config.yaml
n_experts: 16
d_expert: 352
hidden_act: "squared_relu"
router_score: "sigmoid"
balance_loss: 0.00274
balance_bias: false
router_bias: true
init_std_router: 0.00916
norm: "rmsnorm"
tie_word_embeddings: false
learning_rate: 0.00161
beta1: 0.95
batch_tokens: [32768, 65536]
train_tokens: 316100000
max_steps: 6758
Below are experts of layer 2 (counted from 0) of a mixture-of-experts language model. Rows are named router (the router's row for the expert), up (a neuron's input weights, with its number), down (a neuron's output weights, with its number) and show model dimensions 80-119. Each number is 128 + 24 x the weight over its row's rms, rounded and kept within 0 to 255. Numbers have three digits each.
Before each expert's rows: "comes after" lists some tokens at least twice as common just before its tokens as in all text. This comes from a sample of Wikipedia text that the model never trained on. Tokens count by the router's weight.

# expert 13
comes after: " |", "|", ";", ":", " in", " September"
router:159127131126107070144106142077105132173151141115151116058130130145110154089112071147133110111098108138126092123143086084
up11:111136121169115146103167086120099148132105110141170091145135096124148124142100071113101157124154083151110068130122128134
down11:162147187120155156119073141098140147119108137106093148107140148130110115117138131130175125149110121114102174115085127126
up12:143127122123157157157133112115095154146140100111158097127142125127175155144124092147130147132099121093127139134109115111
down12:145135161081136168110132114126143119129140150115119145138097118158088105180126171117144105133115153099112175090075101103
up13:113135165099156104125132134145105114096141162167162098099173124136148169130150129133147135141097170124127148111134106147
down13:190131090179134109112139095132150118152116118116121117149091163128124106110143144082147142105132094097138116110152132129
up14:089136107107111094155124132125155118119112142156151162124110105124123100115134072154149134102131135120155069105092142143
down14:095141160149068147109116099128094092142142084125114138111144111103133117126126142107127098181146131127099084147138132095
up15:139093137122160155142138111144131172108126098141121133190139133125119110087103138127150151126150122121111145094145117155
down15:165137148145145121118107126168141115116121154143118164105156103155163100117123134147141076111098099106101118143115097143
up16:145116121121144151086136085128140143135123160164138104124077141136108145128120128142115157123114126157092148131145122114
down16:109109101120127092143149134098102109131166180167130131131135146123159096128132142118147129140165127111128115136123127169
up17:144115166153137084096142161152159116137158144122134138107112148160132130127184111140116135115107143139116112107153147108
down17:121134118117092128124098129129127081139123136167123128107110114138095123152147125126139084119167104184128181110099146125
up18:171115121115183121114143105144165088128117139109142149152093127146141164165127105134125112123112099131091089091183090113
down18:094115137112099140101143143132136105143153085137145113133130050126115132147171130165129105115114147120114120204121170132
up19:161088143140117148161179159136162090068140069100109140141142168107160142141133132142099139155126083172173100128146103094
down19:160135155145089086135173100147122128142110129119117099090140162172155102156086137137191131068176110145096112119114115095
up20:169170158113161133109161120116171107146115152124129103154129133142121158151102121114131092139130127147148172111158142075
down20:132101138163115115146122090127093132142103175126131154103168133106107135100127150160171171135126136152136115129121151171
up21:153131164146126114133107119126141121113093118108161129123152136116151148107136121140185117134148129125123094190123125149
down21:101150153115156160128109097125103146129101144069153142124152156138131105137147123139153158120095154113149108134091125165
up22:105129117113129127112139159129139088095129143145128131106124096107096134119141089158158086116154097167183145159133118116
down22:143102134168139087071112126132105152115140105112120109122110158137137087128101131150116158140104149171089113124128147156
up23:116104084138111153106164131123119095117131122126124153154132163122095115110155110116131174113119144114121097155135113155
down23:135108156126136153117129119134081138109117130139158146139098102122091158142133114080123123171115090117103120134151118137
up24:124129107091081169082122142159163129127122116122115101145109134124078085135123169142132105121117154117161134133137151115
down24:147187143126120127183141125105145137165131161132117117170131140134141148123122090126165074140083123116084146136143146145
up25:125116128156104148187109129129129134118110106140107162097151153113075135114128151142114127131144078084138103158174139148
down25:143150129116151160143114137145122171137126148128160113101125116094122156121124134128097143118112142077167111117142157086
up26:126092117118131184138134134099144148184120110131124112159171124102117168111164085143149139138152125142140102132115120129
down26:151146133099102103160102177126111117110113147129128143092122099103106078177140132114125148097100153118104135138117142121
up27:116138139103112101097117125138116110115103107148100161112127109123112103136144136110136125125125174120138116115130119139
down27:157089162131081134095110105116135127144124146134124064167101177100118130114142165115118087138128136119120142131133127118
up28:117117121190155100121085144140097103095131154093146131129119122097127140127131092096118112191141135128119130103121126132
down28:129150133089111140168121093131138153104174155120119170082120139133173119108156126125118139104069174141111152103179110137
up29:095129124150076097156120161172159148131122094121151143102138078142116146142116107109144126138130095091088124123119098134
down29:133137096162151163148111129126128164155135114119101120122095128109156139112167125157104148101121137144098097168118170116
up30:145131156114128121138153147113117117120117110125172147121075137105093137135120152137185110153119132084101141086140140130
down30:164152162168115113117141105133172111117111099097134117098138165119167173143137117118141119113096127136125119132115116107
up31:084093123122108110118113115104123106116115150137089188104102088140110138117145132125104107110125137131136120137180150109
down31:105126116122129174126152109120155136124170156128143132132124116100146108123115108134183099132118152090121137156047106165
up32:125195121122107118111114156115160126132165105172137107111126098093160132137137127162143109132113092100119079150127155130
down32:158138139166143094111093130127117163071142128105154119125151147074140124091142153091086141126112161114162117112135117105
up33:141107148147154139105167128150135107117145112095140126150115158138114090149136137108142148142110089104139136145132120156
down33:138134170145118104128122176131130131117097120125146116135128138102116117145090119166161111112165119162112157124090103140
up34:114152117114094149093079151109128152125101128111111103105137105120138128120144111128133136158129140116125100122113094115
down34:102160140151147107159152129096146138156145129144140143129146149153113125122113150106089125126129106140128071085145119091
up35:189186159129124078111110131139147076156099113121122136145136112124117112058115152151097123117157118108119122134109109115
down35:151147088152159130131155131110136140184136150121136127109107107110139150121117072128136138101084138129117163119085145135
up36:140139135125150118132123134109106093161118129149177123113142137188165149141098109125153136117111170103162134137168141132
down36:135124106100110128122134078102149162140128122143117136135155178118106120132123120143150188164145126102118169155108145134
up37:128145141122142137125161100098127148119134135155152167122133072154102092123114078126122131161115128098124142122181116123
down37:123093156142186118121132147151091116187127133120134143110112125153137121159146153180146113120125117129111122117141128133
up38:147105150119156081131112083121103086139152155180134169089085101085095140165161117143155083146148144120112133139117142130
down38:188151132131087157065116132131133133160131135133142112110105096105123107143118123112138125150127157079146158155125095107
up39:128108118140135146127089103175131158110094091118082141090100131093105132200139112135180157130162133109125169163061140135
down39:086144098151119112156118129116131083117131094118083104169162172177101118145121133130113142129091094120170087076133101100
up40:134132162118128135108087144156133118089132112141127169137108133148167150171100136140139098104108096089169103139165106112
down40:146133094103099161121093137131124132129124141113117130143135124151095123155097131133131117122145157122133159135096106141
up41:120139116132122102152117132129136121102113122127142108121144105074124134124119160124108104148124139119127081142131171140
down41:102117129146134168087140130172131169105095131116104134093147149136127089136085140109154129117122083142121134128118084156
up42:116124134119146167120126121121145180125098141120113156112105122142144143146118085129149084128141126137094127116092116198
down42:111119179113129121136134136102130130129126129114137084118105142112158099102135138113116162097091131093110088156136127158
up43:149129142153190104130111139133129117152147109090130139131113141147113172093110140181122107172156138141133149168114165150
down43:144123103123115136110137121162110116103137173092192106135123116105161079138141124115092132160120158139128175121144089119
up44:159141133122144101124157084102115103080094098142128080107151170100150126117125091148102103112162104145175115118151130185
down44:116148091145127097141082097179145175127114108132110112150102111114112119132117171119162129116118152129108147145157118183
up45:101130085149151125154109148133115113149098181154129130154127134127130118114141095144141115123118142107188147146160146136
down45:143130130122120124139156149118143125154094154135151177125128144112133129127052120092148131114168129140187119111153159128
up46:139078135095125156069131165123119157143090132110138131162134100124129135110106132156154124143129076111086130135114077131
down46:117135107142184130144075112106134141104141167126119097168165126098118113135147112112123144158133127163136145159124114130
up47:101133174161115123170123109141100089112137127089084087119138086156153137136098111089104113127173137161115124122107142134
down47:143132139114096110112116134157134131137132159154135130152142106133092130117137122130137154121116134132109133070108159102
up48:102096107142153119177126121109125170127143107117092134104086169146123120135125113140135152127115156105093105132153117139
down48:100126103112114123091137154122107117149162154115130089162153092125148110174105087139179100109133148104161155125115124124
up49:119154109072140120115096117084141131131102131078145128061181144118089119140132145153110146145155109113125132201086120170
down49:090125106133138165161094110125130126106177143131129148137122149112141159128092094156159160106112128133071119119142093119
up50:131171098109123076136105157116147103100139128087116134135161111126148137147145127148128123124129142114125108103120128153
down50:145130116144135131159133119126095138129149128116113113079116130132124185097128163135143153168088090185114171107115158104
up51:109100102125164159152098177118112126129127132085123157109134134177122131139171157115100123134136118125128126132134134128
down51:114158171086127115128108124148107145112120157157159143164094128119159107129119159124102139198110124103086086132084148169
up52:085092124136135114079087129131119111122125149114144110143127154150145140123100107094111097131124145125057173138143126102
down52:106102133084132172115135117175133127115158120163134108141124130154111165135135148102152107188103115161166072114187130148
up53:108119115160124134128195157151143139118150137114096093153130155112112141116113140147131072128152137158121113144151136132
down53:114117157132093149146135096180122154090122130147109161142134123145110116112140180137135137161138094105059111121126119140
up54:114106165112091120131125133180105143095132116117129161112146105161144157104163105125153127128134102159156075167119130118
down54:090110109142116128116140162111153093138135115136155080138083132084129092156129102135116132141105101162131137119118140116
up55:159097128131087116158168172141100135144133133121143104142116162090117130125137071122158129159156114100132134136114109155
down55:137105137120144148108110142130131146116190110142132154184136125155111125104127112119117131130142091121127161132157119110
up56:105116138125106090119112141131187123084089126100078118147163134162153143148143157153104157169129146108145156151134137135
down56:102157107197147118146090114116143134143125126140170156133090157157107144153133146080101157159095175127183162137125137126
up57:116178138106131107112150155114098082139096116109121129095140111118141166148114142128148155125086147120106139077101105166
down57:134120128104152112121158138103105145127080142170152089102112147066128107145104131137100116123143161104142138123157156151
up58:120135133158152106104117131080145117134162117124097150160129038115125097109128086133100175114080130127126162136142131101
down58:144160125121101147110109142179137112140126140098115133090134176133165144123116127146133079145150119117166108144118106121
up59:124079115120132105149163155119162099143112140087152143093156175143101128149123119153139107153153137105099169129120133131
down59:145109165150137141081095115117138123137109144114122122135145120123106090133175111103117096121113112156138130088095111163
up60:146135149138115105121149102145131136107104088122134078113166086157122109150084132093151102063138111142131100069119173077
down60:094154098112148126155125165136116166108151119123121108075127119170114102183116171154093132146122100157146098106144157140

# expert 11
comes after: ",", "s", "1", "2", "3", "4"
router:133119145068151102123091123120117108164128109116134138136103108151096176136127119149119096066132123110114155121160126136
up11:092104140127119137111116127155138118151137133119131142125116050172138146122131122145111119163104139130073129153141118143
down11:111113159141142159140106141119093144079144161145078127149166115115173136119105123138164131149129094180128089099180106146
up12:176152154128132158102136100141096086121170098113128154111129117132139133112104143075162087141122136131151148138092097158
down12:117094119110121089121115166116156135139148122134138117136168126143165085091142158117140126139160126117111123122150175093
up13:108110080113122122081158121118128095159123115146125121113135104116113113113169169126176112124137116087145099151148143143
down13:093120162152165131151169137119160157087091080130111128123112175112115129096087119104130130112151170151126141056145122111
up14:126069147121116154129135125137151130111118119136133087113175135129136161063099125147158085143163143107169121151141141139
down14:113071103108081118155118112158129125154155113089121121088095116103118143126144128117158161115182145154136119120135149119
up15:155099110111112124137135100182118136143131105128124118147157119116087146146103107072091155078089143162112119163133122127
down15:139098155137112087146133121095129156096112108112122138135181098133158125114096153104131123142161141133163089137100162119
up16:150174096137101137107118092122158117110087115112121118108113100126156101110158102112125152103139139121120136104075091106
down16:105063136131108131118117146133157115148138109124150131136145114139137165156178162124117134167148141126111137129133124130
up17:125158132133149117154114186124103119116098172120137156134124143100140102116162161151132121148151116128115147084153121139
down17:097162126143179160125180085114168109098071156120130168110151132118105119124129103157088101096141122129134093165119101107
up18:086099086099143169126107131121109137095109122121104103110168113148128178126185107115110156094138144140136150176161123103
down18:148124178147167138119110145134095131098119138121100119154081182119103110149101129141107131136113103089095099095099107152
up19:149154100128111112127097138129133149146145143117124109108091085110072176158134135096160104084196156099192108154117105125
down19:144121129109130097153113071137092162106142125132133161148092132140168116118127123191129147146130130155101129090132157125
up20:102093103080103093122111134108140097082124092109152142125112117139109094171084097133157151074116094126104155116102095142
down20:142143173142105113108117138109139090172083137178150119117109138161128149134198164110119115121145113141147096151140161127
up21:152153138096128141139149140087097111102097109129123149154138118140139123107132096120158130101110164154123162092138149094
down21:117070110128145111097107131109132075126138131113159143130136134104121080155119126115109139117101163077110120140137110081
up22:127162137154128114119094131151105101140087116150183158129098118140146117133126090117156153073139114087151096135133168110
down22:111116118143071167109093058154113137174126139175141120126153153121074117153137135131141124097148165123102087111111122122
up23:192130139194093093108104136127128143120155137113153106175117088157130140083110108071100142128130092118137143086118137097
down23:114171093178139165126137152169136147094136147091127114141132137079108116113136168166117166116165119098133150163148119168
up24:125153154105145127162134112133100102119172153120141137111126142132114138172140091131103163077096104166162107138134150165
down24:097131156157085137131102131144119144093105154120120098112132134110111115146111135139120141128154104146118135105085095165
up25:126153120107129104120125150148086152118172158153147129146132165138114144124135140152124104043145090152134144112128115162
down25:126140124166154086141157113082126140150121132129156121096084136112146108135101149143151156130117149077125148123135131122
up26:085085089146111104121143094155144131157124101138111114144083147126099181102183118112136105141107103118125150107086140092
down26:134131134128118151144124169084166162175104149101141130132113126141118124101102095152113139138112147122174131152154160159
up27:154165113134141156157145135108102149111164126094133134126106121188136124149095123115134201114198117133144109128132138151
down27:130129100136118151106139133098119085129154140167141118117150117100084106129136122145115155073084111158153076142125132097
up28:146119133128141111147164155187118104184122185123160136155101138111106106162155164104107172123133085133168159142127128098
down28:093157130158160133090137123147134145137090089135147143132098150133143135122121108075149151122124111115114100118112172134
up29:099155145154156168130104135121124147131130152137141160182198148129146135123154133141161120110143103139124141158130119153
down29:134155115140143136165108141141132131089156140123105170151104099096141154080094164145121155142153083151114137129107111191
up30:136140151169156112101125134144156124111170114126153155130096128131148162113086150116131124092148119185148141117154129119
down30:178070172134110124137134117131126128143126154101124120145134097112110114131135121142105119127102133067108113130112129132
up31:111110134100138134129126128101090112138122135126185100147113131185088156169125117116138114137139152122124143115123115129
down31:099122137130121111120122148147127170145126158117112145172103134117164116161127122155124150098114146139148071137113075093
up32:078126100089146118122143155136144083116112098145154105099131082115091129137091179160179074090187128103125097097094099081
down32:130094155109120081123119150149130129144112119101120117072100100104143121122113135147101098110114140107144116124111093119
up33:085123113134108121137147155115094082165129109175142127170137121165146077119153122088132101136118099150148150091080085127
down33:145112120101129174132138091128098151167076132116132107175112105117143163131104124124117146121195126153156106127116148156
up34:125131143131138138103124161145140195171113099158120144122117100088076121140136111116096139127133097113171151116161151110
down34:158116126159110160098106104134153091156126117131134155130091126154163120137114118167088141079114138154128083147136106088
up35:112093141128112088159144118102123174105131118134150139109090117137123153150101147097122141124133082129162119126125102111
down35:111127109132153159121160132141116126167184138120135088195123075107110139135095135094128082139149137120094131155161140109
up36:155147114120093120121108135134113126126134123108113130106111130085146173114139128141154131083165152139148119111162152125
down36:108091170134115166117120118127104134157153141128105114119162138160128130100083131163105122111152111111111122132090124118
up37:158108156125155094178103119127136114172117088136109159096144141125132097172137165134142117134109117162108109119141170122
down37:131124151115102162122122148134155159115143127125159127128116099103110074110095138128114118081105165106098119170117123121
up38:133102132148075154113089102112138152150160129109166138166155149123107158095106119132157112112111100083156122142146103135
down38:137139064133127112086164170114159117128109141136123133116128125155166158152109148115125127115160130118110143152102136115
up39:091114097138118112170083095130133194106107101140139111115116100146106135131154116111148149115111100120154140175146118157
down39:146133097081150100099122095095106123162137168155124076134136126100131128088119099136134143162145186104120150125103127117
up40:138091169133107122207139157102148134162111145098157159116098169123140099133109132133161149127116124103115156134160085152
down40:128136114094106132129093114120173149119136146155162054122129134109123156116133150117135098129116092127131106136120134171
up41:119148116159105117096135115122124126149123109161151118094118124129138137146137123140150144081114112110094133155122104137
down41:128106149139129140127122139124117126117120143157086141127118144160152130164166123127123151124114140097113079118121165111
up42:173113095184130107093128149151136122135145186125135147129129108125121118150129180103172116123165144110120126108108146144
down42:128125158102142114161112108180135092135123104133122123124111101152127108084124129118112069166115108132197158122137109102
up43:151132099113106151132124128111176125110083130127102127095165127119133172096113137128097117132138115175118131150142145127
down43:143134145170147147155109127165108075092124165168119083124098116093084120121102113164110156159144103104139153116131136142
up44:155140147129130154098131120115089095115134122078098143129099104135105115175164143122167123144100093112115159128146122138
down44:126145100126137117154091149122123111125118090133121126111121091110088121175146106136123155129123146139097124112136116083
up45:114132131078125153106126144115134125116138121139160129121153107113119147155156106165142071126133135132127136147144130093
down45:169115144151127124171087104116093155124154118146101166123104138130119149134109116134096159163074166149104125118088070104
up46:129112142142083145143120200139132134146106124110112117166143121091134137125130158135127115131122117147139117138145116111
down46:151108127121098121118137117118083139137106131137142129108149104142146146153118146091137117114106146108179137132109114142
up47:123161124102123104108101151119116118125136128080104144137092165130092162123142137172084150126119125115133118146115158108
down47:139133125173156108163109157168071107145147123140124139131192143133153138155103113129097135130140128116125140141099135116
up48:134116097131127063071096137151129144123104138132137122136103143127141141123129114123163079140090148111149110115167102148
down48:114129130153133108080141100124136114116120111095123106139120074113179148146132143145120126131085120147154093112145099142
up49:107127116071120100132141089123101089100147167099131162168104106135113128105112114124136156149153147144163151120135151106
down49:190132111182152148116129119140168150141089117139095139105132148107128162122135151104122135144157135116149110113130103117
up50:145134137082154095165084132111131163108102165143118098113112153109123160155113133141115120119115105122127140147155109155
down50:101139195133108129138154119151130134123100143138151141097120154110075158137093122142150186129154114115119089146113118138
up51:112130124113099134091116123123136113137133124175154098167084111134152158100111152094145137124115138125143096096129084118
down51:105103109125115154125165144139125129141087130108130102151164133132117162142138105154134123110095126146122161122091123143
up52:126120130126120147143067150137127120123100143155112161113106151133135158187098088169146169163152088107112117153099120147
down52:104151074140132100127141123076097124134128132168105113134166129134137122125087143129095089067158106136121160131146164115
up53:161105110136127147106161105150117108142104139110115108169090141134084082140180135140102084149102131160125181121164155141
down53:114137145071121128178146169135146126114166117112162161095151095116127121182117171147129165117119133103142137094119150125
up54:136179132106109099144110083112150111136078131124148148134101117114098140160109153142143139111150141152120127186110145092
down54:172136114187105153141125097179123117135154121145120130103149124138160123069121074127064142118153124121113130111140136149
up55:143156114177146160122106116134132159119141087156126106128137132118176113124150083127109164136123164095135160106089114143
down55:136164146163128149159135101134152111107146098150138136128111101110143109119195115130149077162101121123190107132123061119
up56:125145097093131094121110131107127129130115155116074122131158136138137170102126153095107096126136135136118096123152108138
down56:100140104138150121108141143167164153120147127149156075143179133118110137114145145163138051120076137141113164140146142130
up57:138103182132140175119121144131136120077143105140122190118120140160156132155160147148137098094107100132140151131133099159
down57:161119144126118149154100096098110162162141147146124131166128111097150137125127116127129140139123157130150110100123077101
up58:192151158134118148117151071118174123138153084098154182120136117112146142139119103122112118103070165126122145125108112102
down58:073097127095133116129109159117148134115093145079137131141131143168092110141167115161148156139136121105070130129155160111
up59:132112130119145179131130108115128133169104100108156163138164148121133146149142115116148136125116117142101106132149126114
down59:153164142118137128100109152122145144124123095122076111147130138101129129142120131104130071093126083130147096128163161113
up60:146122153126127156129123124137158079144193127138114097123148151156093135123089149136174099134130147116109125151142096172
down60:136117107101121109109114112165140119130132139125131147162132088133160183145150153112119149148186101117149202132162179152

# expert 14
comes after: " |\n", "\n", ")", "0", "1", "2"
router:115066072137136118167129162139143126152155110129176157117108104111050126154128128142118113084131090114091156102145129116
up11:145178168143103099138066133104166122111158167139160140157128155079143157092144140150096124162147152097140106128110127141
down11:084108118113121161137161125156124166133131108112104078121116109147141090119072119123192134095136157126140173161139092092
up12:100148114136143146051147143139153134108097117144126153101078119102121133176134117143113120146113131119097166161133104162
down12:135142155097121097098162113087118101121136150137085117167149113070166138118131123104121103085172143105130135126140113140
up13:150063058147132159151167137146107097112125143129102132093160109131094094134090121101124112083125129106131120146124179131
down13:113129124173135140098111191108132132099130116092153122158113122106077107112125117132125108131137156096113123166130102137
up14:116117138154110171124087145122156127116144139129146128115144125148123104176161126115141149132114135190155082118141093136
down14:105114093091113122105132114144145147147130120110174135195120133096111133122103168155104111142123122122130127098142138153
up15:085148112093056108112105164147118135149128148121131126112123118102146161160143172124143070153126107168144151115107157143
down15:150123120129157088147138145130155170112111145113112073138091167139153097133148085096147176135124144137081142127132119128
up16:133096081121143130104130093149129091103136139129143163151186147125118134114083138144166148147071116114097147133156110116
down16:137120094137146127130141099113144106138151172108120092129147123117145122105103159123130164089160164154143104159091171146
up17:139103115115103124140141131143130109153177144142102090113113140148199115146122122127132159140135112105098120110116119065
down17:154156152137169113080137139173108147115134106114100152127135137110173143120146148119138107139117143141138142120130149122
up18:152121103122120106129145166146126159134164151174124150108103113124117119081096106174149116112173130166127123130133161078
down18:128146134156136151139174117119111125085097125140116134111119126135102129106123117073099099136102183135113145109120184149
up19:125148155115146116130088138125130129149187101110127081110141131123068125111147118117154146094131162162154137100133177151
down19:136124152168125158181125122140132132188168143125119135115122092129140135096150123131170153098125141188127148100104133159
up20:098155132134140085101091127127120098141137145084102128123109144136137129125155139134152148144141161100105187159136104114
down20:082106138180150140160109127117141126132081141098136119110100149105162151133112104140143155139101116142097104114105136166
up21:126131112126121108137087109134123118124145110154123149126116146157113100147141120132127115151108158121162176133115139109
down21:108072153065151140145153107132174101158123133165120123141127115141128138125144160148104148081147115128137113110096109161
up22:120129129120161140142116098146088138115110111104163111095147127103117123159101164120135173114151104123124105164126153143
down22:121147117120123092059102127118142088145101118123145132118099176128125112150129136122138114147151101179124157124101133112
up23:111107121132153133095160127150173143130128170078114164158171155166136148177111129115131154141158118094149102124119151123
down23:104125129099139090132155107132127120144134115108159155139160111153111148134112115115130140122129143142163164096145117144
up24:101135153175167162099104183136186126115151143127133089108142133152138121157151146169170128122091195104137107114137131137
down24:114137140136133140147123143148149111086152108154111111080091108108159085111175113145133129137124144149136129149097159151
up25:121112142107103113125107136121115177131129112078123144163113131132121146149135106117103096124172111088136154155115106129
down25:109127125111166143125152171110149121167159120166161111145104068104126126115073123154096154120108133120129129047175079095
up26:098111134094118137110076116113119117145141134134090172117150116097179144151144120083134106098142105126130151134115107124
down26:120118090108115148130097111173112087062166135080172139137109112103090140146139137091097135135126132107148136139125143104
up27:137159145121149133133109133154090080114145105133138107094109135118111189129136117104120143156090102133134108103101100134
down27:132152130116117174109104136147143139107131122103147169133151109120155144160154112134084156137164162109119120124122133117
up28:119128145112136126138134136104090173116146147155122109160140123128197124104089171123113152141115098113132124140155153146
down28:117139112130120122116113149151156117146080082148114152140111113159072122104129106130152118171079126145159158105111127124
up29:163120156130132138138142144150140115141134176145156134122105147107086156124154105109143139134167152134115104155143139081
down29:083125110113150100189151147131125140137072133112151143123131143114118129127130137121097114083127155117093118129118125125
up30:131099139140125105098141165105103138085036118148113126163114122131151122112137115145150109114106181124111128137120181107
down30:162137178119127128105126093153125121149109136116130128110182111112127121108106161119098144136163148123167122167144134134
up31:154096086157141122091124102139123088137096135121099118122112109146080177129128112078160130116150154122151156150138130158
down31:124103125139138089103121148127158130116151175118105135139107124146150106135112165107169171133156098151150132114114097125
up32:094088149125146133134154108126165123166154150164157123119167137114144122148133146154141128149116121145116095137130086095
down32:145170154151150128183106173128131091119126105095106124116133109103125128105139107170117111119100143119120127173168161111
up33:108109134097100125114126165111141122110111140134081167119108142126147095110119064130131161147163145161132115148142121099
down33:166091146107155117130123115104092129106132095154146164163149103130126179152178128097142115147107135151143100113137146113
up34:109089131139135129152186123099112140149141128165139156144136128092113123104141130115133117148130136168156151192161136096
down34:108132149143154160114095131133131111140126113124082085105110101139149112074120113081117089124166107133132141150091147087
up35:150111142117087119114116145093112129113161141120121125112113095106095096135152123114151155134103159131199112133160108126
down35:141137139126171105132090090128136137136106112076168100110086118096119145121124078116115163150152102083078169097097163126
up36:117198180138169107106107115095074101118131135108139143121134138101136164122151153108148142154129097151099103151107126088
down36:154128130174161074091132110149145144164130141139177149120089134124145135123143142156122132121144140161152153135083125167
up37:107077146126126076056122156158148104153147153167116101169140117099128119144097116088080097153157105168130132132114115120
down37:157117143125136113128110109100185136145160103167131144098141118153102114104135173108075115133116131146125157135156133121
up38:130093117107141139102126131138114116114093194114146109154151154093083152165113110172170139097090146140133120141152125143
down38:096133140162112128124161146148143138133149141131108145146139133140107158087124151117142163139102137123174096134145099101
up39:123126132156145140155096138107096135146112127140180132177138131107079151110170103116055125159088115113122144179112128163
down39:132070146158127145137122151083117135140120106112111118099070114118139099100169082149119139113133089136104151143099124151
up40:132123139147154130104102140096099100155160170108129161120140126112136181099141146143166139127133116125131148139141093093
down40:115083122128127152155136158169156143092109135141140141138143120132150159088139123139120083133114151128097102115126116211
up41:126122154144092162153163145152143093132125134178084129110127144140136123095142148134165121141100117141130104149147170084
down41:119131151162084120140165107101096162122124146152081099113125131102102120113112135139102091124110126151133137098113094112
up42:139114141109108116127085113112113138131117098115129162131178107123159130113127178146137130117142127147143131118150103109
down42:110137101115133138142121134134144119106149122121099147122106151103126122107127113140127139162137100128119148106094114120
up43:097112130093109133118094145092138118139101144143140119078135121138064125178124120108104145117110165155108143142098101128
down43:156145129132118149132075160094101120129104107118156120116116106135146102132095172147150138093122110156130090112118114141
up44:089140136147103112162115115113150150137114155102059163113158157095141128136142156099135136138146152143168157093122093123
down44:135110150148086155122096135104146111134119132115147178100172140100173104150146149112148150132149116080130129127118189121
up45:126113077121111113142118124149140113071149194131154155106119068077099139127095141112105131130152152074139086087144100114
down45:132087123122113163135138123168145118135134128139113134078096128111134164141104079124131095138092158136122136126146124122
up46:106125130105142164143133098099120176112091097110166119113141075123127143104115149128162141146136107123138115110113086104
down46:103067132115118100085173136174106079149171157143123126139131125080143133145152122153151096118096118131100149142177149163
up47:162104141140118117108100161111140104144158124079172132153127140141154139079120163114116126164119084166085120101108143124
down47:137142171111100137102147113129169125143099133128143147131151156143121144116084117111127120176154187170162121105113121131
up48:168138132138139145115117087164138087101131126139091154119133157120126098108106138116119160123131148097144146157117140098
down48:107139104141126089107117142127126141109128103146115102137150127148083088155107156144128131165098132128159141075116100131
up49:093127150118132143136104153155135134160141120140132131056153102105101093132123140164147140137136183106097164131143099155
down49:119085169142177144094132128159143151094169133092129132144139173152164167144117139127089107148096135106133126122123179143
up50:104128141108129110151122152173158119157163134129159166144079139139095158175118138128118152122095100124182131139133133122
down50:116136133145155114126089144149102168127159133132126117094110102140147153108109137155138104105117119127090112082146147152
up51:134110119159118141084121125098093161144153098122152101117153164115179143126153134140146141131167185124128141126139161171
down51:124105142125138121138070139123147138113095118135133124098103141200110115095126114068123141171190131180144118122118132162
up52:130133136138109112134122129139150114141112087125124118076128133129117107140134140165118070098148170139116123170145122132
down52:130109174121120149113087151140108159164131142145106101169099135154098104129109106122095106098147153100143125112113113117
up53:104110114135132104114125100127141131135111096144155189155087150085129117131141133133096143125111148121194151102128102145
down53:116127072138151089127097141166099154132113116098155133108158146126183100116144130141124152117156116071096108110121144154
up54:141151102139119157171127103126122143123099119133141141177112137121159166111163129140114132104111157112103156163109126171
down54:107122145111121137084163139132088116133167120174114084132131119130120076129090127128143098119129090123169115112157148158
up55:135102118104115115118142113145156105154128134174119111133112107093163143136128096141128117133093163108140110134133128162
down55:150096115124124151130118120098152158114135126161133125179094064159145109093160144147134167125141123147091111129129119138
up56:099138161164127173133098141119092118125136141080142132167099174139158124114110154102098153134132124119112118071124170147
down56:159100095114142114119137132131126131125088110124129109121115171159120128113105115121147177077097120139176121116123176117
up57:089123159128172109102144104136139136139102168117148117128135091128094091149075117108122128130152095121157164076161152095
down57:114098148119141117105140061191178144089119146094166156070114158182149109125111130097117131121094141100134146150163119126
up58:121129145126123090146127138070127133129158155128149110125145166152084133107117121142127196111105078128100126149130110158
down58:118177110093133107146097123085139134152124161141081133142088150126165126172147170167127126144131127122147158121122100101
up59:119095104128104124101164148127118151092124116103155146165159095096121144091116155162146111140150129139152133103100155119
down59:104155132097087120146105107136139114126156124145132108153115171146138156121091157153066125116148122125142142130139113115
up60:099142122117128154131118108130094115133180109105143146137100128146099180141116088132187112125126130103136155149141144141
down60:109152105117132110129090122120110102163102145143099108121118103116137134144116155116124161103114105159122125102135177154